Weights of a small mixture-of-experts language model, trained from scratch on English Wikipedia.
Experts: 8 experts in each of 12 layers, 320 SwiGLU neurons an expert, 1 pick a token, a softmax router.
Training: a variant of SOAP for the experts, 4360 steps.
Below are experts of layer 8 (counted from 0) of a mixture-of-experts language model. Rows are named router (the router's row for the expert), gate (a neuron's input weights, with its number), up (a neuron's input weights, with its number), down (a neuron's output weights, with its number) and show model dimensions 0-95. Each number is 500 + 50 x the weight over its row's rms, rounded and kept within 0 to 999. Numbers have three digits each.
Before each expert's rows: "comes before" lists some tokens at least twice as common just after its tokens as in all text; "comes after" lists some tokens at least twice as common just before its tokens as in all text. This comes from a sample of Wikipedia text that the model never trained on. Tokens count by the router's weight.

# expert 0
comes before: "0", "9", "8", "7", "5", "6"
comes after: " ", "1", "2", "0", "9", "–"
router:524472571602349440565467559604468531528485439454535525450549524467571508513461472522572521493497509553526425502511533556459520492487527487630488505379560468549601421387498502596517540514465586460510553441511515417467526414444527489520528537464434487441483545508524548496473522527514462509
gate0:487567545546577536495532477471581501524603502493536542508462504451513537536506476543570448570472557452488459513500546469537469529492517517457573489553564537440521480466467489501527482472530488452407481517501579621596464504462551455549471487457484555577539495509493537600589560543536476517
up0:618509429507550496423494455405413485537431535520426449453512536504512507586523487505506603478611539406450506534539481459426475430526463507473640474527485477449534491481512497513515480484443506458500548512453519558422511527440542435450405508414573404469503456530531473508512540431450506487
down0:519467536496625527546455389515566487523496424521591603541449596564479392412496428551421546559489450528507451437416549480553531557517491472546465470561549476490423502495560471510505475483425520479568421522534471444535562536502460556494470524535575456574444389515505553511509493542526484461
gate1:554506558529537478481516528524529517475570567535466526556537429450565439530550464533503442518457479473539522480521478619456535505579511472409523439426496542530506477534472494422522468449440550598454401509594491455566420483475611603472556501487483543484451482447570412475416488516563481524
up1:532461464551540398516536449511543476480516559517456401508499461500479402551536516524405503482546500494471475557538570582481524547582574410467513533505474502401512555599520525583495461527443525580522461540602539438551514416538512560571617474480476584492579499447563439493512513416501481455
down1:459508518628399528366505463516561634439552473446416417495470442538529504516569449460541493561549492531469423516482482564509468517533450534533533515518509529511418505429499425521476461448571486485455537451539526480487496517447448486479462508488620388553544513507561513521406513529556596459
gate2:471471496483507512575517471511604508519571524496589530414610455536539448492440482624530505587579542551420538505584570407511550494519512532437507394588534465550520443474550511437496515461494485529511613488450524515503492511464466413483578541516538523476489569462487504543448463552422566472
up2:467536504477581396464430556519548550575508558483480491493396521429525532445587562491421498498501468488564495522438439477473544591539489518476518590504437476442601469504476466589531445457496466443430561496461442496543534574496455498476393424472469667547546475531495520400573559458546532472
down2:609536553596513501527511492543399470498448428492492491584417433534477567499457507447527558448466551514492549466434426519535528501487617482669490552459475449462492526443443483478512550487501525512489511512547523416470495471631556603489508504422543516546491494465507527462448577452495513578
gate3:555497443436450529540528613528553514536538557448429541495486449570477495534579481456525424550497483397536589460534589487486596536539489446491479473478560456462504547512420542537500630515464553539421480500466520402509531483483445504528491594634513580506576449555528492495505569555489517466
up3:521457637511525401518515433448533475472487511540540528564444507575434564336538478473554537493528504465402552529483523518480509463493470595574454465509448508559473467576455494435504524553441614501519434470500538459421473544469538529517553479496474522526470441512495456521562465518517465459
down3:597458447483510542557447495540525535460437549585497458434462461557499527529502560472520462509511443561534583585459579470470519526435444527372514464544539527477529543480470560582494541481496457482501519469448537428448533562492440580489493507432566563472506486614561550496517453572447510481
gate4:584543532502461532490561388534579494508554435516554508462569535548438487577425509503590441557582565415565554469568486500487540469481547476483455425443455518564467511487536542549458481395568450490571500426670393539551483517433491516564534556472506477497504507476435535552423500420532493599
up4:601439488501440467514432628473488570489421603441444569453421477495514516438502492481476549522451498560467592513484452513563526539560523525566481521531528487494437482414462486487486487595506576473501433560418530466480450480546421478402533412465480497485569440540504430427539427524547556509
down4:508572524412467438478618442582498424551589507514479550577465428551440536494429444524588503424426442443477458492412482539570514501468572561618494485468436442597449463492513456563582476434481491468480543486533437489466534522482514461448526510505524633543560525532513597477580526504562517457
gate5:437484509475496449545527497516511487473521586449555519444528537508386562398408562528486439375441491552551575449509489583484536500488436510482507519526438446560510437495393470462530540476488557513452541495601451554469409536519507465459497452422464479492465442541474530497479516501564471532
up5:545434541517547579494461432625475505588462497559483433456517503551478454520433459498432439457455474576487467429487507458573486472511569518523394417512434521480550464500478512603433412450475503460433454410523493504461470504555530498464549499467480456489424439506549555528508479413453489567
down5:487584425512487449601598557484464502523520448453589543555495521553489536457548486448479525482464545463564584522498564473502530504591522510550583521396475515532422539484504537436522534506590501552522590492453495481497483660500605512520490557434507581509523528530438516468515443607500569499
gate6:526465496596461420472487459550491480483491526500520380475477555448534449572524522502414627508584551468481481509547561555467473636510465456544581522468479434446412450539466453506477462487455539535616422579606465595494527474561499522453414535471522494551531465497562534492565528536551456501
up6:541500485456473542570505477552523428493477469479451644553502540480512571397522485466528422505498514562577550501511484531569482425419460618457446506496442556460557524550432487496532563512560395522397496548404557478518382530460545409560509461582460499560446524504484550546535540499525505543
down6:422471495468511513453545520500498513460571593482532470518512458477494464517468489469380568556478490492512523426493487498446524542469454437575446457552536548398596607521529413451550500493552533383606482516563441499700496446510547440593514509470465509508503491570599447555474447496615475495
gate7:491514452439494563490440395453575543455467578580541522531523474504592577541542551538476497442456499476535422554554472487605523434457504415537493403539445529574551509593444517471429492454462517569564421464605456546534567456383414619523396502482518559473507474471491482534439522489531517476
up7:456470505558598497509569498489474571469503618540464542495432398595485496424506443417495602367570490506493443509476435453458473481481551517471540580426589488553418501438572514566579515532568547461498568507515573555486515532539574403470441428483550390489524527533540441519432445546547568454
down7:503528588543479422510534454433512470524476429549667468446557522463539571383571549469599453535447556561521498443499469510513510492485445436478570614516502570452556428554553531580425534517436528530543427459537452492486520427461488537436546541506435546471454468423524484493506510501456493495
gate8:442456544450421466509450577539472491519472438438563508504443571479473500471500562523479452436562512626480591563474380505477476574495548461472470501513420494582470483483414561434390492472545566537490531629504499562582434500489450446485473413473458533509466458469461471525506516493508407484
up8:548510542454465541495455619482428460496430519503500444413530482492506468508498507492523490465524515448532426486448501429521495509533450505518427613440489477523480528529512490556460484432453576476427603575577486499526556589495424543555465484460430453490465514430504541523616571444572551506
down8:464424514503501452555430445475552495542547480582553513626498489489594623633495461504470486513523504556472531524608488526533491521544504485430488386499482547523488532514470517455415425535490472445476427486479436474474416418536515444594528520534560505522455487463498475394527471637427449437
gate9:507506528496461440475515543487470417482551519486538478560590464453536489576540496535524610470491530463432471501583608559497476459482475479478508507564552493448507543458502447491456543487469483512483519513505520637465439495474478430464480549439477593497520484447444452481538478491612452417
up9:503547486530457476631486469439534473563590570520518482473502445517454545506593525394509391586532441573466533471440562457440508523531507527466493482452502541507426466528538515466547448470473538502512485407482487492593513533580558574595446505540526426513490500589535526529528442439457516537
down9:468406491502417462478539588483466443563417513537465587464408566492568452529421552588459488526424535536446548477558457396400467471519507460462490571550398588522537402572485529527477590524499507578512526514480500540486421528483486539530496610455505369502427550554498444452617507556520472549
gate10:456491629575521525516454481566466593514535499369521588527537538419454435566575473571592627476539493473497482526507518490442535558487532574534469552437567425607514476511510470540561463425496494456508474418417535533520492456564553523547571491527512517513414527508502477387478551516418551489
up10:458518439554540643504490490413588547454552587487479490462460569430521599459452499451522463474439501496504469437543440536439492488439496465517588515443467545513418479490538464544462521551517506477499445521563474472617510514479418511497439472543567449537434585579616479503523379428508434527
down10:533443533458503333470504510532434480507466395490458507469545514503475358517526526462502566492534531519503577496515485445510546558522581461510487368558527505505536494554468471564456451469430566570417525510476491531436478527532467442509488507471411484385514470499504508479513531573521551486
gate11:534485516425492532473474473537547567507497514530473580548479448484491470472477450459482537495515475492509513553476409446549551445463470508467488470473491549486473451454493488529541457515501406429472646545417596562485571462436517494396540437422467580383528466493580482461489531548488444534
up11:465481440531461441588570501461492523513413488521443494463477524502428458489441555488518490498456499539578464535483420489461503465467466599473415442516411472466608477515570606530499520473511506378516541563419493530485476491427577515469552449474529608455465485410518480544488508526557474549
down11:474514599445545425471533495517563512471546494501471435446524527518522599601439513521483496575550540419499528557526499465549542517523508568567544558503491496518415475441446408380530486398473507519504476495468462481445467499468471484509500447538493487502498449551496491491447408560516475526
gate12:525532613599510535443487489487441455446394521501423513507444483511587506498569502583428493484542517467504449439566486564623454572499534487446448503485446451507461425546473470491438531520466504500478492473547511569580580581599446559499490445545607475505519587503578539434565544495531511522
up12:437478461496476542531496478391536525382487423469514495467490470446452519527449521454511518505490480491456545543414411442524546490414499522586531507522540456440577509431370533547541484490487537494509547521534522420546423491470553618496486575520386526466559398588546511491460461454470517561
down12:522532508527544336447518446592486469499423457480394468466483555481509494513501462632423536494542498486500408490574565525518456524587511451475493449479517412446490556598501436438450494541477432535518549515407563521384583484521551455491491485489542421560446607477495454546503545507570510446
gate13:516547526437519489446572534508457481466548483541456546499510558445403514603534427504675383480534507555563527401500586524445534520542557459493533465493452608528482480468465510496463567465549579462421494456450475442559482437445453473469583515442531556542461536543440501500465488446551591513
up13:448438462627456579556457404578515490549474567483540494512458394451557504454476492525359589452485512410519504555402460534507508410483432530568581573469475441474510467574525465588526460551513457524499508529544470493477567588630508468511469558525423495483528461443537500517544519589462441486
down13:550515491382528451495472537543579538568543487433487400528470608440441425550468636530521593384481433442491550461476512436438532554467510509529464412589444537485469475417569563511446513493569584430548583428479565460505455547497559458481458510509465501542487494438467529512566449479363497633
gate14:524529517453414450567458505426468459521472516438535522520508469466548566541511486397476446467558486540503452532501474515384521519477468474542518522554548418484417486491445486469474557444592475486489524439583558541519387434494446510442501490517498474549479557620478555493375538437415526568
up14:482436542529509521530494529440511452500526499448486486499551491501510472525565483457511550476498535517522424467478504496497525526463487612487528392501524444570376448508551434438529637476491485524420435455557487510405448462497518508483435522429577455537551435464472552458521423488539523559
down14:537536476591508558415461562523427433488477483466431449505453466555393522508485481510556549419448538458489498464591531478467476469532452480488567515495479504433580545485518520543497454552460488457512601543523441527521583549472552463541519492586429580420534512375424396418535573546480530382

# expert 1
comes before: " ", "\n", " The", " In", " —", " He"
comes after: "\n", " |", ")", "3", "4", "5"
router:605460566577467435476594578473497523517542484524518567488599595534565481436478399458515465561428424499504435519434531473429523555503510502558488541460427491490575429429543535450460490545525545537556560514491470466502530527443516627511479535560485487462454453444565460566587425499534545538
gate0:510522465521535536509394540441412610557486568486430445502546552525445508569481468534546485572477543521497624492467439470496469501507538460461502527366495543458447485364572480436473511518620485504515430429445603554494526552467479460483548584498430490430486529461501422458461450482463517511
up0:435556545464578521509522469493562407524419448477543491525434476474451461430534552545465519513587579554528469519485558477427469560441454538483501457592476613509555444556529505546568507479449478432485479501569512455411555471511536480490482485454551517508457457515511568499543499505488489441
down0:412537473523392441471513482509572457536527502538557444403490486446556471455464642499507497522601437543478418491541495457506516448488515443538495537550471530490560502547448509539524570507436526488421444489452517351439566377475504575502520477395508538484603496504506526546534510507495512511
gate1:545465432594521534491408469451428493485502525525513582475436571588494551471536520504413462607550573480448498457658576466513590471556527523463431456527412604508597573494503439504512457456445534570554487462472594486454503498456446401524438472405479464545479524529510520495499459544479577526
up1:541488539486535512542558599563613487529641609545532511519530500522485426515454492520558493412456424502536470510443519522476506468545537502455525540578495438520477540554483492480482489506541524462428555554448545531502538420599564509451512533565508537431455525602537528523487512457525476558
down1:517507388503503498490455494523405533535608575545591462581559598558507548479515436473573391529583478497448533502516394402393545470506478571387514589489548571515538536512503530566488496503487481457444483511491478510536463573488528554569402513467442510501474456478488500517517468521503460539
gate2:422527478566457515507598585588482443524493544541537405543585406432547481475537524496463491537477526548468409391459456540530408533566504488478463459463484559437531423351542512537524593512585437577476540524470515504467517586524487530495545445560482377419557520436514511428424519446543535485
up2:529444498433495558464465397496566601425459527496515541472423589572435580534505531516459427474556442535537482559501547482463485510483459435568576496433455566415533490543536461517497439480489534431527533525640467508548524409528481547489448617511464518567466441560499507507463561550458489543
down2:517605375622529480508469469491432552500498519574470504495380517438521545435464552464525397538493467479456522468501492537504504496548532500525515574500514529545445542526497396474513490511526545489537476499534457531460398409441473504572500409543426538503562591548492547490475416573332494463
gate3:480505492454487434521487622534486470491578506466554518517526365522558527529542531513572423381551485482507405527569539535437451538517427500510393478499478456533442561517562498447505503502557521507596437419494601525533542616510519458545476496540440483464498425470455386445444485531526535515
up3:405474443365573415487427426564495498418529500606462484562539491508585514460492486502482454550550555529473433579572522466444478500479519535473479469535483428514575543412494478402436429404503535488575435452580440568481441479489485510430449500453444480477431470515495474420469515415506555521
down3:587551441543447543401507537489517563494442482417467501492455427490425495469544486546515491457563474587558575504474418467496616466482541523497438541466459550553544405541452518502470536576511523483483461493533529490484503464446393548530570453516487567488469489431493533486469498531500530449
gate4:594395454525475518486573476619497482457601547445533534467510580578475494575500461460474549511492505520441457481521377456469524631559547454517562440499513577396546488558550494497499446575544557504504485529483479432446429508488502463493509463487659516505515494452536535550454437468551530494
up4:493495553507482483525513462543431419609545522488547545505464423513486615424503563613505514493523447541501477512495406568539479519514541516454501530493491561525539553483508557515528563483522538447521414540442559457497508395405411478495479410492480499481543495498555430516542502568471503491
down4:534506397494483486483491524458506538481498546451514478543458488549459469506454560520559436454496557479512524485463507482433430557582619433519575532490593518530519545512422515452504510563538505445514491542485490472477528547555517455556464459459468502457526490518470510469507544491523561481
gate5:476464555533540460610461474560485509465568519500498516465517385606511442507508391483445535467482460429523537463504481483438368476452503455492500422492512506640510486581463461595430551485596400530537580470531558498525543537467529423495566433481565416569547459408536480580391500449517526444
up5:477473576553359514508502465484514612653553559450491569475557510497473574483513446534505491491515517521519518565533570516451547473508508421566391549552461486454566455487581478523466421531504480480466433569505544534554533510460431470596469509459464451505531441502509462481516443506572518524
down5:489552542533478558463502520553509468506549523525544485538572490511504436492572536585426485455416431478425506396516504496484491530542467585490597489426515447557523591509475517520462565486536515528489491459490470472457491524493529497500542363595548630549449471532425436553424543533509486503
gate6:521474473455420438522588494572483590535539493504440499544474474383441394449512463531467540511474472439516506500517493528422516553444566424518432508485480553430541494476532498566482458585639443547404437464489579482624504521521530532398545480464540602537530447510475500554498543581465522441
up6:435436552534513466526453491489483506529565550423548496532547452485498513497483573602491517527454538517548536517493503479509461550438534590419563451580580447505503526435476462448602459477425620498436552481562527481519487499502535494529440485508431502515469475560602514498547499424547510534
down6:470521457391470478532544473527486570448501435526475516505554496537428579478551455482456448435581438462484519500496560478580441489421527423516453482460476535427351433528523497551393450490539443490476587487474550519617509486452543607472533538494626578463545523526458567560417521585409501467
gate7:543438498458479460453451546474550438437480520464569588546492448580497495443475569502492536476483486516541431574477419465396472447448574449527448503492466548510528418508394499437485561498480513513546527578547567546483443489544490593493495444486527358594548508556452497588520438450542489477
up7:456530419581613489562497460460436527477554628521554527451579495370520531517512478487492561522487528540479537444542530505571512533519477542480500447580474368398535530499603467517574548482580444491479494541410515448474447521447506385516447533507526570457491469450444600430502520515479459459
down7:518436449562512505437438456491457582518509485419533514512449455482552501436472542557480502490493525629477421548467541515412458612447527501467447428577516495470534416377488554426488483545515489481492496451492455539488490512529559533509551509489485539518548505491458371579505420548434436613
gate8:514505556476420436384567433527576456564525539480482503503499494537440609464475567562518576591543494496453509419487569480569462544520573481409515591511438416504451539557524435518512530487604525570516490433566478498389487507443529475510531499543449451532533555520561520512490481573577486551
up8:450550472564609588476402466474517539519510440457548429525565443515548452526549412411504457433458545517544514557500467517470523439516485515494520401485556471516537537430406559496475501533518473470493540534428441432585566542535486542482468481508504540459524440438489548455552457444348550531
down8:529531515425428506455512435538585464432490479546441515482474540468442534501494597522495536475557497563504548470485506509498549570573523491393491547401513483547486596556505443455538565415505524478497488574554551459421469419473561510460576490448464383560481556442455485507463486544509453571
gate9:519490516513477490444616482470518549587471514591511477605542523420398482484518502537536468471532630464573481543524523464485488494498520540466540451433496525527512479490461530481451483555608518536567432561494502495539538434554384483570487411422467502551421436482514453543453506525479524478
up9:414516486540538498514589444441445445517423485497571497612532558445453597607526425544480451485563586475527527484450474545514486538534490492561525529392505524556532459497451503430493436454584390503524496561492434491431486512459434453517452535630424587517519452468486443433454504510461545449
down9:500482500540555479490530503557544545482463570514533627546498541469497482503454478397486456470452521433587450506472500512482477480540547541545571567531441554496420492483446497524527552493528441465452512568529511479489483548560432498453587481544551560588557460527542590614569421559436522495
gate10:576497505504503516476540491510463603466530520529520458526547503534493534539518463463549404531464475448504471517482474496490548557528559374524463441543532357528508473573536486488567463497514560501498462476546497418476518455463494488430455408505448487439562495499484448534386452460524426573
up10:592451516526534530398406571530541578529594490441528493479592483558489507510517458481431495483462468494503487465529413526503504498531502359524492406531435496530521490518555494551483484506569483468516472540493500469497459452424493500444444498464406499505495458489441423531483527437580454555
down10:577579538491508590511506471563347442527522593407466530471387499492503463470575561467425485416466470453576531521518566472449439536496466492564565455467548455561440453423559445508382477448543567522524493529518523549484435573497531575505414476420472479554509509512518494539513576493551406487
gate11:517462448463461531539466480450480569508503447476521586574460431404541576506484553506481488497511493583453586474496441455513521485577516591452430432469563433520545413431497475407441405522452467478548505527448370508464512518504455462473551463491530496575404456409481503514490539484577461528
up11:478455493523550513506537495470520507516556392459518616500447504438530539567483520425577455489512537525522505488450536434514487434593390507489449531488593604485597465505618528477442526500457485550498507571543443482446532439553534493452525497519523443550341455461478485521478511472606507486
down11:584436490520488463464449499503507476505438587577542415384446584482585496430416404465497528517452451553542488633521553515502471511505446434505493483492431598489529564406456486569479410458449527534445503543504558532427516592492460558541500551509603482502553557567534469562486440554368436533
gate12:505530469555478585530466477508577583516404493561486445493583471522552434527539501526402571561478394518612508540503562466582454471494502568517502527421523546555514478491468544575496504595547476538566426448483469494523492551473494552516519464611508517497548443578378473531566448482546455550
up12:464492505565494432581497480515561463527514513558434483535490498445523423561424513507567541540446491384460396534427569548519496505483495437474536552525562513469452525466513429498522500433403556498490540510480540474496585431457445486370490457519588447619460643556484527562558520465431447488
down12:547484525472542553412469601457482572555533470442422558448565512535450446527452534502490466430545492462531492554507415547490473537474456462518458489492495512454482570454369430543482593559485457513424482523680541617532427529574504538483546559480527466529593555613550470528504531438540482484
gate13:432419584513528450570532516530450489475509487497488487442586499483613423412491423503499510628541506452538462508456506591504566491398520454504458514477562422457543484461477466599548506433547520479458472540448456474505473509537404436499477439479440509554553517421518435451485385536445504438
up13:423396458486596420531515493595446467577475565463467456567604359512515388456447425507517455521557513458434488479496525558508573478453565410526390561548521405517430469429449442529523535415551465482543430557439455590537487541610450501539531413435468497523386507559471449427479480542435477545
down13:530421510488490587531540528563348391511458496484561469524493579517543507480493516565563545581538495471531522531526440543408540485505469480481500533534481592579416450481523382571531558545486528500442510528481602371429587479565553489542519468518500446601502579573487516552493445540646472445
gate14:517448579501534460490515449525466497543483533616562653487499550434497575502499411355472582489504506533555484446473499538512460568487520495554474566534418563567623516474446452511549474555522501546482530497547464513463496484442509553543512528543524548530389425460445482466549485458481532560
up14:500549509458559468595432499476491516529581515442494542527376493517543485519549538490508441356439454513491528484489537574504441527520512596478469519451484561454503520533492520605517434560484499572547409526499516570452516487513431499502554543467500505396597510481520494504462335504558499537
down14:573606457489498475391525440560422470508457423439589533487476454496531467399457496434501441437519453420400478470534525513467538565540516434593497517475552429498535458553405483446485490511539518555563468461550490473441538597494473491545418455409488503610500603535574485460474519519536593520

# expert 6
comes before: "|", "-", "\n", ":", "==", "The"
comes after: "\n", " |", "-", ")", "==", "|"
router:652532454497491556361489558485512525535577398485508503529473556470503471435442420514558474514477388406483519584460475505545537439447532504613498503467554553476509473433435547604544534477551480496493431491469395404461611427541515491460490468518583552490584546497519515520500564453516496483
gate47:502457500531504581555438503416451511413457474575549576605412532550459509429493399537512484541537440450511491482505537552529603451512523530509554531552470500530475523554498492418399502586617497522561450470506472514504553571439443513543506513497512459441465472454488460388546425533566503553
up47:487517542528520545474593467387460495503418544455472517535473396605466426434538386433501616602542501440530466516493533539402553557494488525498494530594517448527446552478565477453547499529509398505564465514453401504443523511466534446534549489614534468430537538440407592630550471406483528525
down47:507464519503559490559495465561495525512491565536450568446432556492520417522488510467582453426444533549508422566564513543535473502469500510583473473572469517421453518501547417436528496454504459472451595512547489455554445420488481484462472531452492519553460604581588539496542512467507537598
gate48:508540499509540589483528462569542535476457356447508476577478484599489465502419552416527553554506412404565438482483424464472519455536473468432484469415451539487548497455544479505497524482501544531469471473431467520473536522458546521476511483518522449374419501514506378587516480504519490606
up48:410431520503443448467424513480561437511464549491478517448550506466461553465587393542505506509482501488496499554624558516523366502368499437526447560535483575527425541474504526553533466582460496462530523563504474529509470482485491523500418524552554525602559528526516653467557494470462507456
down48:558569510461565458541468471633475497484504443436540521472504499461499523467453472583535459472465387521427433511534405540436467453544458513537512432456409535465514452555480475430564486437434433470440510529518547536474460440490478495520569455474542522520441495476484382439538461474516481667
gate49:552462453484392534476534496520554479454465431527557534505491523457563484658472498423510469414468516416526543415515518513615461565421452500443503457463593547468516550537516471467471463454511465500599413558481527489451530475606431454525416484579622430474504498482562484406544493451479476506
up49:540514408535411441445597513532484423569480508532601491542532529495519499569485511434450523448530566489505516586413512544472503563477472535406486563512496495494600546497520516489553404506532493513542466540505477454512501505495487569496490397580559493568474539532535556416454526568503434592
down49:452470479483445551578494516490509482493512632510574477443462510447458421482457497520476549532474527476555523595449511523433477452526462541566490497500413487463443518434443513506557503404477533458491440572481522545545466449459510555529482422489521523507562526470478490472568515502512486440
gate50:441530404427425462519508542572382452486481471477504388477513553564407431476432544495538483388487480394513482443476492543549503557502501430478364477457506559536539547463524514471539464493514438554501452525554340573492476447508452452528464494477495571514507456430498546528522407419575529542
up50:546515500457543507459579592592437527533453478495566490471481535578440438443456495511479519484518524531604543532401453654443633546485458415489457518467540580486620515498510447488551461475503497597471556522530452466506532520486585484453538453470484586529518522409523576446480472497443564467
down50:460550434474505454487466521482619482490590591472563575504604573391539553495464523440520487559477535486608497581463511384512450535420547506556531564547510574519534548534498460522445502491454489470569468502531517462479494484491418588434446485542528440490529614525586470513509446514413547506
gate51:499518488575481549577558465471557413521474501463508472541480566530588464529580456470528568534411472461611586479520534502491472534466431543498465464481519487564450515499568495457520447502529510582569567611452471389553501449454440547517499534550591432546487462426566601525489459450571501464
up51:447558494529549491558466542419458442482618502525610412518546506493498510572470447486557481490472510506483437550547486473495487584537525535549389576490449516463567456506597540498557452567529532530461488542521519606486410454548553573458488536520531442518499419526518540517468492578475445481
down51:561554504501590466496389489496451433538455569486469505515406481534481449463512509481485445597515555530478537355501504408460458530479498578523442558475518484460451522490509406591594520524504617471436430506483475509505499449486503512605414500503467495610526512418553411521497543485578484476
gate52:553409429544468514459449387469537530523455467506552538446472499572423532574491429536513542408465511560489517501515481481559515434513417568514458430514404596497479489487441435498412506484530529489479475482517550455492551439436499577447573504477492461586531563567536478519525550499484469549
up52:364634473533476436529501529477507539524541497519513524560565459487511509543508465430479465449566406536428547561449487508424387582548496447416494516583474527629558557383456483514496533494431501506549504553434448482470516464528478499489561480574401465401560578493423541443437474533413535477
down52:625501517474501494543486501540520363484513528466422429577518539489516482559471531538558558414545491537577540523489614595515432482488499552537459528579520508399485537548471459604515546479543509526433563501632468505482419510530549561466425474527485461498515428552494549523547418471493540530
gate53:462418548562528517517463488532557467465529433526498383496559575445452398498497525552579459563462391470547442488458377474459466527441488561496505448475529523473465464469445527533559505503503547557522565453450481504499524505578500451419447463547504549444523460528490523553490495477548484541
up53:420537549542456542439497527536511470454438442518500514439431550406509530556613554505493591553546439549544449433619504488495556470437463486504514415536540437512530498449476526498570432529527436440436502533546438511482500460466506523533533519482596514483454466546502522482565545494583481525
down53:460480486438458532604525427508459472480552553465412415444468511467540529476580503446505437497522574516527441477545543530556430572538439477403578433521466552447526627504557522548406499458493507580487586525490571487454468531505516601504495502581469443486475514524533415489514445546501518656
gate54:457571506533459562619526477546502406621556528419549539587537631505544436542475486556517428536512558427475530505518401485540509477549514551507474412468548456484494579542502477418475492412449465462471503490464472531459483568440529531486469415483431556541534424474466552528502494507575547525
up54:545434478555434509562569505481455567558554489486566502546511518488477493378518456460471575530559488491369552496460463454463438532452431485510531557411494471430527522606481459482456505411474498467549610436447571528526466618548563515499516460495467459519435426453445431473472515527460612484
down54:501483360525489436473395491545503465435455520467515514532554555464520519615447508443479440565433507544531507537468511461550498447450509415495502508553554606521439447450471614412478547513551535501451435484516472625427456544507446506472511590508510492520532543497531591510448502462502527535
gate55:471500432493507436465470537563557532569567475498529484442442561518441500486464435541446525499537426399390511480502608530528503566453458517545582493556567462538434538504535500482375495483457437530599593516511435398548572547547489476504485517466479467543536499523487366474566488446551479520
up55:430533433489468459474489492490568528426516536440502524389484468467492453583435536520550569454494448466431592521496580461456499496490416471446507545456506434521501474381526426502514545477555429588426552478479540535529456514473542427565547487590429446495513508447490472504573499500531455499
down55:553480520530464524453511402460514511509439584405462456515469540461478450458488441433586571501495512450531436522541511466516482488573442536566511445526497570482553566449490537460538581538624457483540496492445410530535529486539549511517464563431543553436482505373538469548477566374487520414
gate56:499497447537452580566607479426594560456444397556528411528496451492511548538498541572458447458413487483407472523477479594551463502433444449476472566450482495565517506429525528436575504517562447460513522439501445515541451534532485508498517492551429477484480485518542588446502468542492431518
up56:525569474547562573468527497561507522425387410474541396403494552449540550522436454531539399491479564559465520542534490515497456490514461428509457529487544423424460519515478569489502495535477516432486556412454528512442377448497526509544529535469493566480498510460488481550439510528490425486
down56:452510545488526473378491509514489469493455506518511532486425540483518574510480478491474492576448510506443551532498403481494578555579464449493483566470486543504516535461451563528485562489495565483406433520532518609517515584459451478553473571437442478514527623468512437445512516491493459479
gate57:468508565448454582516530661575501461543507462533457536583579453557460533597498496446428481521540590450518542429500524499486520559487611501559538525448515503516509505512451400576599484455540432461496457527492471459458399456493453553494492528532515472562417515492442437414531512412444460469
up57:652533481454441465505480507409382495485518544486478448528435419526501609480537474435516443546439538563504511563481531472535431382421466442521502560445552580562470413512524484536516549592517444554539544454493516567486490566498380471449466536498448497548483580455474503538545482522566409569
down57:475536493529509488469481489470486520540423501536519596518501598539585547551466487576479597514436615512409482473577452483508493483548489506459509488529426411596449610517569477409503553446605577477515514567547471477485467419481580495494470590537485505492452541532561585442501446543465593508
gate58:608474464490573526423424453526571465450494576488502504484515523474477482604501407535580543533451506547480457544537480484523502455546464517436502464481558508498548540420522534443486460326488521474459599427559501427566463456549510541571573504510552526481544488480543525631490576476427517463
up58:379549530522486407595562559540453450582435497542522503549424496591468446440508606457529552461577530485522484472462521553493410529496549472624457539514448547525435498517453541506489442579435417477483470559492394538453503587525431512494500482467464481519517476561424519411435394598526517575
down58:467487418456537566422550579468433458566529514530525448464509535481478527581519439486546575507501484400482507535521419472552550546471554462535445465376526475551593558490378473509553385383463509451447500406481453499548463576520490527459491532457494482524520499459415439522466481537469554506
gate59:667578523538589485498563452487541457481585501519481482400460508474494518475548411423443410499498552531537451469461554553545453473467494534471557540461466516427575541422613428528525522480591480440459532549503494448474534455523506440463500549537571475535497527527581439476483556518516501509
up59:429473546471511468483495614441503532412529487470492431522515502582519537410541562526497412463511486375533491417515509581466523462482498588496471506549538502507484436498395467469534607444546458614544471485607572523524561589433531502528490444457503509456400609471468493504491440516465460479
down59:436502427548511469520536532549484582548537591539516447470481571504566419570476562577471513500397502472484525456527497471497543512454415451511550566490500392527603480557492497491482448500438551549488498464442541585528411505478502629531504491475467539513463461556492508415572395473444424488
gate60:468573550586450498511546437539447513513500484608460550510454399388506506549491525501486577453573428485595524497512447544586479462492504513464470517638573576547461600581559527564469492430524474514534395483418549387566517433514553497519502548513437447516536618471475520469474484610489483527
up60:499614524593518552528458550510571512524494470525485553504535605538419490387497509591480479527486566556531572590445607485575508540420495473431473511511509463574416550571542552503433508422506466437567452450491514406513529491542496515516513532548454373574463477477471490492487548537421459505
down60:668471481549477607435518420495472551469533451534456534446561516419575499508450453562460427476566535503460563415549500457518546438534505523486531492501529522545446425521528550548428465497423520518465547512538521449516349455497391504552550473523445531483567523445503522484447473450534463483
gate61:441504469469562549511512394559468570512539406592497547447469455474493530547487616475479467477436482439488448407487526540528479571491540488609498462522464563496538603491500566464385480494495403510582485478460463485499469444448452535379492480544448436594449477505532479425518449437502428543
up61:582501494407529422644501491474473486499453557468497503555462554519463536527449434548508504486523475509526474504441446503596437493587473495534537412518510428478551440521534526554545555441416502454484586506401462543508508473519410418490569536518559504547554509457475602486502533535469437433
down61:527431522525474549449474504533507502521565504530544532573598499454486531428526417522534536462492517589492443504470503459615492467503515575527527484480501464524434580577498555476462466472475370461529544464575537484557475463579503463403507527465509458408502499533515612466518452590421428511